config = dict(
    n_layer=10,
    d_model=128,
    n_experts=64,
    experts_per_token=4,
    d_expert=64,
    d_shared_expert=64,
    activation='clamped_swiglu',
    moe_layers=[1, 2, 3, 4, 5, 6, 7, 8, 9],
    router_score='softmax',
    normalize_top_k=False,
    routed_scale=7.21,
    balance_loss=0.00737,
    balance_bias=False,
    router_z_loss=0.001,
    init_std_router=0.0225,
    lr_router=0.000469,
    n_head=2,
    n_kv_head=2,
    head_dim=64,
    vocab_size=8192,
    norm='rmsnorm',
    norm_place='pre',
    norm_eps=1e-06,
    positions='rope',
    rope_base=10000.0,
    rope_fraction=1.0,
    qk_norm=False,
    attn_scale=0.125,
    tie_embeddings=False,
    parallel_block=True,
    init='trunc',
    init_std_qkv=0.0232,
    init_std_o=0.0,
    init_std_up=0.0232,
    init_std_down=0.0,
    optimizer='adamw',
    lr=0.00213,
    beta1=0.9,
    beta2=0.98,
    weight_decay=0.098,
    lr_head=0.00675,
    warmup_steps=586,
    schedule='wsd',
    decay_fraction=0.897,
    decay_shape='linear',
    final_lr_fraction=0.0,
    batch_tokens=32768,
    seq_len=256,
    doc_mask=True,
    train_tokens=293900000,
    steps=8970,
    dataset='wikipedia_en',
)
Below are experts of layer 5 (counted from 0) of a mixture-of-experts language model. Rows are named router (the router's row for the expert), gate (a neuron's input weights, with its number), up (a neuron's input weights, with its number) and show model dimensions 64-127. Each number is 50 + 10 x the weight over its row's rms, rounded and kept within 0 to 99.
Before each expert's rows: "gets" lists some tokens that make up at least twice as much of what it gets as of all text. This comes from a sample of Wikipedia text that the model never trained on. Tokens count by the router's weight.

# expert 42
gets: "9", "6", "8", "2", "5", "0"
router:42 56 46 41 62 45 46 42 44 42 33 57 72 56 30 56 43 66 66 46 39 57 61 35 52 52 55 34 53 46 53 43 32 38 46 41 50 69 48 55 56 50 47 55 58 58 55 81 66 49 44 61 40 33 50 47 53 48 59 44 33 63 53 50
gate0:53 49 53 21 50 40 43 47 60 37 55 75 47 47 56 54 49 45 65 70 44 54 48 42 61 43 40 40 50 45 53 39 39 49 51 46 44 52 47 60 48 50 36 43 70 55 48 39 65 59 52 67 49 59 40 48 62 63 52 49 34 51 73 49
up0:47 50 55 72 37 45 55 53 55 57 68 56 65 56 52 58 46 57 44 57 63 43 61 30 54 67 48 66 59 64 64 50 67 50 45 48 50 56 60 50 71 36 44 49 42 52 45 54 63 39 47 28 48 36 50 64 59 34 65 44 38 43 59 40

# expert 17
gets: "1", "2", "3", "4", "0", "–"
router:51 64 41 36 68 41 44 46 37 45 37 63 69 67 52 63 49 61 63 55 35 62 58 40 53 48 55 31 50 46 60 36 32 41 40 47 49 61 62 64 58 49 45 43 46 49 64 71 55 51 52 58 45 30 41 48 58 53 54 44 36 62 55 34
gate3:37 61 46 60 40 25 42 54 52 40 66 58 54 62 47 49 61 60 46 39 60 56 54 48 50 43 67 34 58 59 57 62 63 41 48 55 42 53 35 52 46 46 52 54 51 42 47 57 50 50 74 63 17 21 40 50 54 54 54 57 31 54 39 64
up3:53 67 66 50 54 45 40 40 47 69 36 53 46 46 63 45 58 48 61 51 61 73 51 59 51 47 39 68 68 47 59 41 53 49 50 51 52 57 58 48 44 53 50 43 53 50 34 49 41 58 57 58 50 67 52 63 51 56 50 55 58 56 70 42

# expert 60
gets: ":", " in", " for", " to", " from", " by"
router:37 62 29 43 52 37 46 53 37 45 45 61 63 60 44 65 37 64 60 46 30 53 59 39 60 44 59 42 57 47 56 31 42 44 43 35 34 66 56 56 63 43 32 43 52 65 55 61 62 49 57 49 35 36 47 48 60 63 57 58 29 57 49 40
gate0:56 62 55 56 41 33 57 44 44 47 37 65 51 46 35 67 37 58 50 48 43 51 46 46 29 59 74 39 72 30 75 48 48 40 43 33 50 68 52 44 43 62 52 41 51 32 39 43 44 52 71 66 46 38 56 43 42 60 52 45 42 48 48 44
up0:56 46 51 54 42 44 67 43 40 48 46 71 48 40 44 73 62 54 40 47 53 55 24 46 24 56 63 34 49 34 61 76 47 49 37 52 62 42 52 61 44 64 51 42 48 50 38 44 40 55 70 51 39 44 59 40 42 60 48 52 59 42 48 65

# expert 26
gets: " the", " The", "s", "The", " his", " its"
router:50 69 41 27 49 44 46 46 43 36 38 61 59 57 36 65 45 56 57 57 50 62 62 40 55 49 47 43 56 38 60 46 35 40 45 48 49 65 54 56 61 50 37 58 51 47 53 60 56 68 52 47 44 39 40 42 60 53 66 45 44 69 61 40
gate0:55 67 42 48 53 39 51 51 50 42 53 48 55 49 26 56 44 54 44 33 41 39 63 63 51 62 53 69 39 60 54 48 70 38 59 59 39 48 66 55 56 31 64 59 60 60 42 38 50 65 62 50 29 43 57 59 38 75 54 47 51 54 54 47
up0:51 35 39 63 61 63 53 56 65 62 42 62 55 57 67 65 35 68 54 37 47 40 50 53 38 56 75 45 60 50 57 47 50 49 61 60 56 40 29 53 61 49 36 32 51 61 65 58 62 63 59 38 50 36 37 53 35 57 59 52 49 47 45 37

# expert 1
gets: " the", " and", " The", " it", "The", " which"
router:43 62 38 38 59 47 47 40 43 46 41 62 69 66 48 58 49 60 58 55 43 60 64 41 58 43 52 40 56 54 61 33 41 32 51 45 53 61 48 53 59 60 45 51 53 50 60 63 57 54 55 53 42 46 44 35 66 56 58 42 42 67 56 36
gate0:35 53 48 44 60 54 51 49 28 37 39 77 62 33 48 50 34 58 68 33 38 38 57 47 43 62 68 50 45 49 63 42 50 59 68 35 52 60 61 44 45 40 38 38 50 43 49 56 43 38 51 66 45 56 28 44 71 56 57 60 47 45 47 33
up0:67 42 37 38 37 24 50 54 60 54 38 39 55 72 34 55 32 50 40 52 45 59 45 37 49 72 39 49 50 42 60 48 61 54 56 59 35 59 50 54 41 35 54 51 56 37 73 56 57 56 40 82 55 51 65 46 45 60 40 48 42 41 50 53

# expert 43
gets: " of", " to", " in", " for", " from", " on"
router:45 59 43 35 65 42 44 50 41 39 47 59 69 61 39 71 45 63 60 59 39 63 58 40 58 58 61 45 64 44 64 32 37 41 40 41 35 65 56 64 59 43 33 54 55 57 56 55 68 60 47 50 40 32 45 44 58 43 57 45 38 64 58 41
gate0:56 33 35 52 64 50 47 42 40 50 38 60 61 67 54 63 41 59 40 57 48 58 33 48 36 43 58 54 31 57 42 68 46 46 33 44 42 39 57 66 39 63 53 47 49 54 51 55 39 52 52 53 44 39 23 57 51 65 48 60 48 53 58 53
up0:44 58 28 44 41 51 57 46 55 53 50 54 53 44 63 47 60 47 51 41 44 65 59 26 61 51 32 52 40 48 77 59 37 42 74 63 47 68 50 52 44 83 57 55 51 53 56 63 34 59 45 62 44 75 62 55 49 70 56 65 37 49 55 42